config.yaml
d_model: 320
n_kv_head: 1
norm_place: "pre"
init_std_qkv: 0.0198
final_lr_fraction: 0.03
batch_tokens: 65536
train_tokens: 327400000
Below are experts of layer 6 (counted from 0) of a mixture-of-experts language model. Rows are named router (the router's row for the expert), gate (a neuron's input weights, with its number), up (a neuron's input weights, with its number), down (a neuron's output weights, with its number) and show model dimensions 192-255. Each number is 128 + 32 x the weight over its row's rms, rounded and kept within 0 to 255.
Before each expert's rows: "comes after" lists some tokens at least twice as common just before its tokens as in all text; "raises" lists some tokens whose logits its average output raises strongly, later layers aside. This comes from a sample of Wikipedia text that the model never trained on. Tokens count by the router's weight.

# expert 10
comes after: "\n", "\n\n", "On", "17", " No.", "14"
raises: "1", "2", "12", "6", "5", "10"
router [154 123 124 139 125 159  63 139 132 139 126 148 146 190 147 121 104  95 114  99 137  99 114 161 152  80  98 160  91 106 134 178 136 139 120 144 118  31 138 162 137 204 156 143 158 163 101 103 116 118 123 190 111 124 167 125 141 139 159  93  98  85 127 155]
gate0 [115  67 132 146 180 127 195 120 131  91 103 101 138 155 112  98 107 105 142 129 106 120  97 174  35 106 135 159  74 120 160 154  99  72 194 139  89  42 154 221  92 143 110 121 134 115 156 100 102  76 130  95 157 122 175 159 150 103 116 198 192 139 131 142]
up0 [ 87 133  92 123 136 141 153 133 128 115 115 188  51 155 126 124 150 140 136 113  88 119 108  71  61 122 130 124 138  99 210 172 167  88 158  81 142 147 171 122 143 132 200 147 116 114 125 161 118  95  75 175 165  90 157 104 110 220  75 130 119 126 108 142]
down0 [146 173  95 181 165 163 197 115 100 118 129 126 135 128 180 126 103 127  82 138 145 153 131 130 149 143  58 151  73 202 128 141 147 123 109 154  80 107 132 156 101 125 150 142  93 134  97 161 159 162 168 182 156 144  75 142  82 138 185 108  70 169 132 114]
gate1 [130 161 139 101 108 164 163 128 215  95 106 158 129 180 156  77 129  95 104 112  66 181 114 141 143 121  71  90 129  90 166 144 152 159 133 177 119 145  52 102 124 148 219 131  97 167  90 117 115 101 158 128 113  87 158 148 143 132 151 112 155 130 116  88]
up1 [121 142 112 156  51 131 165 151 160 109  48 117 135 132 126 147 132 123 185  72 137 124 171 158 126 117 166 152 177 166 140 117  74 123 159 178 178 142 177 139 156 135 126 111 110 149 127 111 103 110 163 109 120 141 140 145 133  56  97 158 148 140 146 156]
down1 [ 85 111 119 123 127 176 148  80 180  99 160 135 121 135 104 128  79  94 159 133 111 157 197  74 149 106 119  82 137 123 130 171 108 159 130  65 151 163 102 159 117 151 105 129 108 102 106 153  53 164 127  92 133 106 117 139  94 113  89  95 159 102  53 171]
gate2 [124 136 117 137 165 132 182 155  79  96 119 122 192  50 112 126 128 107  96 146 143 134  89 114 131 137 206 146 133 132 108 212  98 124 155 137 142 142 177  99 124 120 103 154 228 161 140  89 203 139 138 141 120 125 157 101  50 127 182  58  82  70 114 128]
up2 [137  81 102 152 152  93 104  71 128  83  89  62 139 139  90 128 161 175 111 121 125  93 127 165 160  62 106 166 125 135 119 124 129 133 115 168 120 161 110  51 154 176 168 178 122 123 152 152 111 180 111 143 106 135 189 114  92 171 100 162 124  80 129 121]
down2 [162 196 124 162 134 144 140  95 105 112 104 123 145 112 134 148 134  95 186  83 166  96 148  90 129 117 129  81 185 101 147 151 164 134  99 127 138 120 160 101 162 116 162 135 175 158 144 178  99 148  98  82  97 167 156  95  77  99  99  89 154  73 108 116]
gate3 [ 76 102 162 134 139 115  89 120 130  73 131 167 126 106 183  98 123  85 167 160 141  97 111 164 104 130 160 130 158 107 108 133 150 163 144 161 136 135 131 121 133 168 115 124 145 171 119 169 157 121 108 173 130 118 164 115 252 139 119 144 134 125 118 110]
up3 [ 68 137  96 113 106 101 127 101  85  90 147 140 140 106  62 153 111 168 158 143 153 177 106 151 122 190 140 149  94  97 109 146 124 129 141 204 118 196 109 143 106 109 116 224 180 139  69 145 142 144 124 158  58 133 170  90 172 119 144 126  82 146 156 144]
down3 [122 162 139 151 189 141 158 148 135  59 127 102 166 117 151 124 134  97 124  45 146 136 142  90 129 175 178 169 163 118  95 148  92 115  89 107 133 141 127 111 168  93 133 117 139 158  53 110 165 120 160 149 100 100 204 146 133 100 103 110 124 102 125 143]
gate4 [165 107 149 131 112 105 136 133 133 114 155 117 127 201 127  98 136  97  72 128 168 155 168 122 134 109 116  94 109 120  72 148 145 120 175 132 173 125 134 120 164 161 117 155 133 149 141 157 150  83 100 152  65 165  96 137 179 112 161 140 101 133 130 200]
up4 [147 146 142 192 143 164 103 124  86  65 120 150 146  81 131 143 133 141 227 124 128 150  63 173 134  75 115 129 157 138 165 112 172 143  57 132 165 119 195  99 156 130 150 145 119  96 138 135 158  61 150 137 130 122 160 125  86 166 167 176 109  81  52 138]
down4 [197  99 129 205 155 132 122 206 111 140 191 132 106 171 150 130 165 154  78 176  79 118 131 152  83  87  63 142  71 109 167 138 123 112 152 143 159 154 177 128 135 122 159 150 165 110 134 156 111 162 145 104 105 165 115 175 157 144 168 116  96 131 140 127]
gate5 [127 192 111 133 138 117  93 142 112 153 177 107 131 123 100 168  82 145 137 135 135 112 108 110 169 164  78 204 133 119 184 162 107 132 118 174 160 109 161 134 111  94 202 161 125 131 177  99  70  92  90  86 117  90 160 135 151 144 158 121 197 129 102 107]
up5 [212 140 138  71 169 114 104 105 131 173 162 134 125 124 169 125 111 166 179 120 181  73 132  93 131 235 119  76 141 121 119 176 133 129 132 118 185 146 129 130  79 152 137 122 160 132 155 100 139 106  60 137 111  78 182 112 138  80 179 117 131 134 179 143]
down5 [153 199 113 160  95 129 129 145 169 113 154 107 168 139 145 116 131 134 145  86 179 130 106 182 136 187  99 147 159 122 190 151 226 127  85  63 106 110 152 120 110 152  86 150 134 142 166 177  76 115 180 191  93 130 146 123 184 152 187 108 107 139 163 166]
gate6 [131 100 128 153 181 150 148 144 163 102 136  33 115 163 158 122 110  90  51 155 153 144 107  88 114 134 170 131 155 130 101 151 136 164 133 171 108 132 149  81 137 173 139 153 100 117 122 109 214 141 164 176 126 132 118 116  95 159 137  90 127 138 123 123]
up6 [129  88 102 116 164  84 145 159 165 124 105  80 173 175 114 101 140 123  94 162 153 201 110 101 112 157 140 135 120 113 141 143  94 106 165 194 158 128 166 165 199 141 143  98 114 148 139 115 157 145 155 130 190 133 138 177 153 152 106 141  89 163 101 114]
down6 [118 114 169 136 188 110 156 162 180 126 138 112 180 144  90 109 111 138 104 184 111 156 108 127 155 111 126 131 129 116 212 125 141 148 160 125 149 122 147 106 143 121 118 204 143 161 156 184 104 149 140  75 136 114 110 137  78 113 150  56 120 160 104 195]
gate7 [ 94  46 128 150 100 138 188 113  75 117 122 118 118 118 117 157 196 163 110 143 181  98  93 118 143  88 125 104 135 153 128 124  74 129 143 125 102  60 134 118 160 160  96  71 142  93  91 121 124 155 170 107 148  84 172 113  83 110 154 159 138 111 112 127]
up7 [169 230 134 134  97 141 145 170 131 167 154 172 135 126 181 116  65 132 115 136 174 116 163  93  75 129  72 120  84 107 150 167 105 149 160 134  91 167  98  77 126  45 125  52 112 118 134 111 185  86 145 114  97 100 167 138  40 121  51 105  74 158 138  91]
down7 [145 167 153 120 113 126 155 114 169  95 200  32 115 157 107  76 201 184 118 119 154 142 125 116 128 141  80 176 174  80  88 183 138 109 123 158 122 203 116 125 140  59 148  82 126 141 152 139 116 124 108 101  42 120 131 121 124 153 123  93  68 137 118  70]
gate8 [161 170 153 125 127 108 112  85 127 154 154 136 107  96  61 162 168 168 117 102  73 172 125 109 216 130 145  95 120  90 149 102 142 145  73 101 133 102 158  84 141 109 129 117 132 157  62 139 100 100 123  50 125 149 177 126 186 168 103 109  67  78 123 116]
up8 [120 109 115 146 111 160 110 135 130  70  97 165  91 160 152 128 151 164 144 141  57 101 143 125 148 115 132 110 121 137 173 119 142 166  92 100 109 127 154  56  39  80 135  95 133 123 159 119  96  80 129  53 117  98 101  60 136 134 187 142 132 116 156 136]
down8 [146 153 124 179  59  95 130 211 135 176 129 114 161 104 136 135 191 114 201 130 108 111 129 224  87 159 118 187 125  73  85 155 104 110 148 161 100 121 114 179  94  92 111 161 134 159 154 145 102 124 158  92  95  82  87 127 114  68 144  68 138 170 185  98]
gate9 [162 124 116 150  48 120 134 151 100 165 136 141 173 186  91 160 145 162 118 107 217 173 155 169 123 161 174 126 128 131 129  88 164 146  67  82 139 142 110 181 126 151 134 156 159 121 114 132 140 137 114 107 175 108 178  81 160 140 116  86  97 152  74 167]
up9 [142 131 127 157 110 174 163 120 140 105 158 148 144 132 129  78 187  72 112 122 180 107 122 143 106  95 152  77 108 142 105 168 153 157 109 157 194 132 124 139 103 151 162  80 148  77 161 114 101  67 161 173 140 105 163 125 156 134 145 152 148 150 132 113]
down9 [117 101 152  68 207 145  67 146 168  60 174 130 150 113  81 155 115 154 174 108 122 135 136 148 148 130 166 143 181 159 109 156 148 188 130 165 121 103 130 143 136  69 135 151 155 132 108 134 125 144 121 139 147 148 111  73 139 102 135 105 149 108 115 164]
gate10 [172 190 158 117 179 186 123 110 201  89 181 126 141 150 144 178 112 123 126 136 130 141 134  70 118 135 130 178 118 124 180 120  95 125 143 113 106 129 116  90 167 107  99 106 154  52 166 143 149  99 167 128  99 147  75 111 132 124 111 129 131  70 210 111]
up10 [101 129  78 105 133 149  80 169  94 186 134 108 109 156 178 118  89 169 139 129 151 124  96 210 193  63 126 138 116 127 174 100 118 166 119  71 115  70 145 108  98 133 145 144 162 167 114 168 103  64 117 120 105  65 167 133  76 143 136 121  88 143  56 158]
down10 [138  76 130 174 120 132 174 108 133 116  97 124 146 167 127 167  75 159 126 122 123 150 108 116 149 182 127 155  97 114 119 120  93 149 130 147 140 199 106 115 119 144  90 139  96 156 142 156 137 121 125 101  77 200 109 133  54 168  97 154 133  73  77 104]
gate11 [100 161  54  87 131 160 173 133 101 186  74 121 120 136  87 127 166 112 175 143  92 162  96 170 196 112  97 186 119 172 124 127 150 157 140  89  65 138 150 118 197 149 131 130 142  68 139  94 112 129 158 192 152 158 190 104 117 166 120  75 121  39 104 154]
up11 [136 133 200 103 170 100 107 119 118 120 140 163 119 153  92 131 122 153  81 150 144 168 208 160 164 179 144 137 103 139 122 134 166  70 134 133 115  82 151 167 118 116 171 128 125 155 162 142 134 116 112 160  78 131 147 137 171 133 166 111 172  42 130 129]
down11 [134 119 115 139 133 127 131 149 123 162  91 143 117 104 186 166 114 107 154 149 127 162 121  77 131  86 129 133  70 155 134 112 154 135 167 117 199 165 139 137 122 116 118 113 152  92  80 161 138 106 101 116 158 139  80 130  75 102 165  71 101 250  99 104]
gate12 [114 121  99 146  77 155 124 156 146 164 213 170 165 165 128  99 173  88 103 142  92 184 150 160 106 132 116 126 156 178 130 172  56 119 145 110  78 134 179 154 142 151  59 122  79  93 106  67 136  98 178 212  92 170 108 108 188 129 208 127 102 123 128 111]
up12 [132 128  83 138 181 124 161 160 123 145 150 160 143 145 110 122 131  92 164 141 143 125 180 149 179 101 175 168 123 111  87  79 112 117 118  51 112  65 159 114 131 116  70 182 128 125 134 119 190 117 247 142 147 108 147 104  89 127 137 210 180 138 135 173]
down12 [ 58  93 156  95 108 113 102  98 160 154 124 110 142 191  98  42  71 107 123  99 126 116 169 137 155 129 109 139 140 139 136 112 116 121 180 124  73  60 133 120  85 160 112 140  93 149  96 142 175 194 113 147  81 130 137 132 156 138 154 119 169 136 126 191]
gate13 [129 216 166 151 143  85 114 124 145 177 100 113 117 150  93 110 147 139 145 161 113 126 107 144 163 206 143 157 120 132 135 167 122 137 128 130 100 102  91 111 127 155  61 118  64 164 156 106 111 109 118 125 121 147  91 165 160 136 126 126 109 125 145 121]
up13 [127 148 125 140 159 115 147 124 123 127  95  96 155 125 102 130  98  81 152 140 138 104 130  96 154 123  89 135  67 132 187 136 143 178 101 122 113 100 109 138 136 143 119 130  72  97  48 119 135 133 109 116 111 153 134 181 159 113 160 137 119 150 136 122]
down13 [125 105 116 149 180  73 131 103 145 148 134 166 190 105 231 143 168  47 152 174 139 127 157 124 110 127 104 104  64  98 111 129 162 122  72 142 124 188 155  47 142  89 164  99 127 133  77 101 104 124 121 169 150 143 135 125  80 132 104 135 180 105 116 111]
gate14 [ 70  98 169  96  99 172 121 123 155  75 114  55 182 115 163 102  97 154 120  98 133 131 165 119  84  63 126 187 127 135 136 106 200 194 106 104 122 121 129 131 126 164 149  97 159 147 174 142 117  91 110 147 137 126 139 145 153 119 101 108 161 103 108  98]
up14 [106  81 105  99 141 127 125 122 123  38 135 148  21 147 152 122 150 101 157 194 215 206 198 136 131 117 120 115  89  87 136 138 152 130 137 130 116 141 154 111 147 142 107 131 170 125 138 149  90 142 121 108 185 172 137 131 156  85 135  86 138 170  94 128]
down14 [133 107 170 158 162 136 125  63 157 121 157 169 103 172 144 107 129 160 144 122 136 120 152 133 108 139  62 127  63  88 103 138 150 101 107 183 120 106  84 143 123 136 167 116 126 195 121  97 160 189 126 130 118 124  78 122 122 140 103 120 166 138 158 152]
gate15 [ 54 141 136 149 134 104 116 126 140 109 124 109 126 120 133 118 111 137 160 148 108 167 116 179  91 120 143 151 162 110 108 110 156  99 159 171 153 178 125 142 112 126 113  81  88 127 114 153 100 118  98 120 198  76 127 212 158 107 151 133  94 149  49 156]
up15 [142 100 138  84 147  76  98  99  99 106 116  49 133 151 130 100  93 116 148 157 149 134 139 178 141 146 100 135 114 123 129 139 139 113  76 138 203 105 132 146  88 115 190 120 136 177 125 127 171 232 162 174 173 121 163 146  33 167  98 114 152 103 152 102]
down15 [ 99 133 129 116 103 122 124 180  60 149 131  93 172 113 140 169 110 134 115  24 103 107  65  74 157 100 103 178 110 122 112 115 109 101 139 118 168 107 136 128 149 114 123 109 148 132  64 159 108 132 125 125 139  76 135  94 146 147 120 139 157 140 114 149]
gate16 [149 165 215 110 121  84 132 119 103 157 101 119  79 169 140 132 142 109 135 131  98  97 142 167 160 147  78 130  76 120  98 100 147 184  79  70 164 126 129  67  78 114 139 132 143  87 141 157 122 189 144 141 139 116 114 140 123 124  99 146 127 157  92  84]
up16 [120 132 192 104 111 196 132 145  96 195 132 163 175 138  94 144  99 142 129  84  61 119 119 174 155 118 167  69 146 110 137 121 162 154 183 136 137 157  85 150 178 133  91 144 162 125 124 145  88  97 107 129  74 109  83  97 122 146 136 114 127  63 151 116]
down16 [146  82 119  75 105 124 144 128  88 130 111 136 198 148 136  94 164 113 136 166 126 172 193  89 155 146 129 187 143 132 107  93  81 108 140 189 115 130 114 163  74 110 208 131 137  71 168 107 103 151 118 117 143 110 150 130 108 158 149 166  60 146 111 146]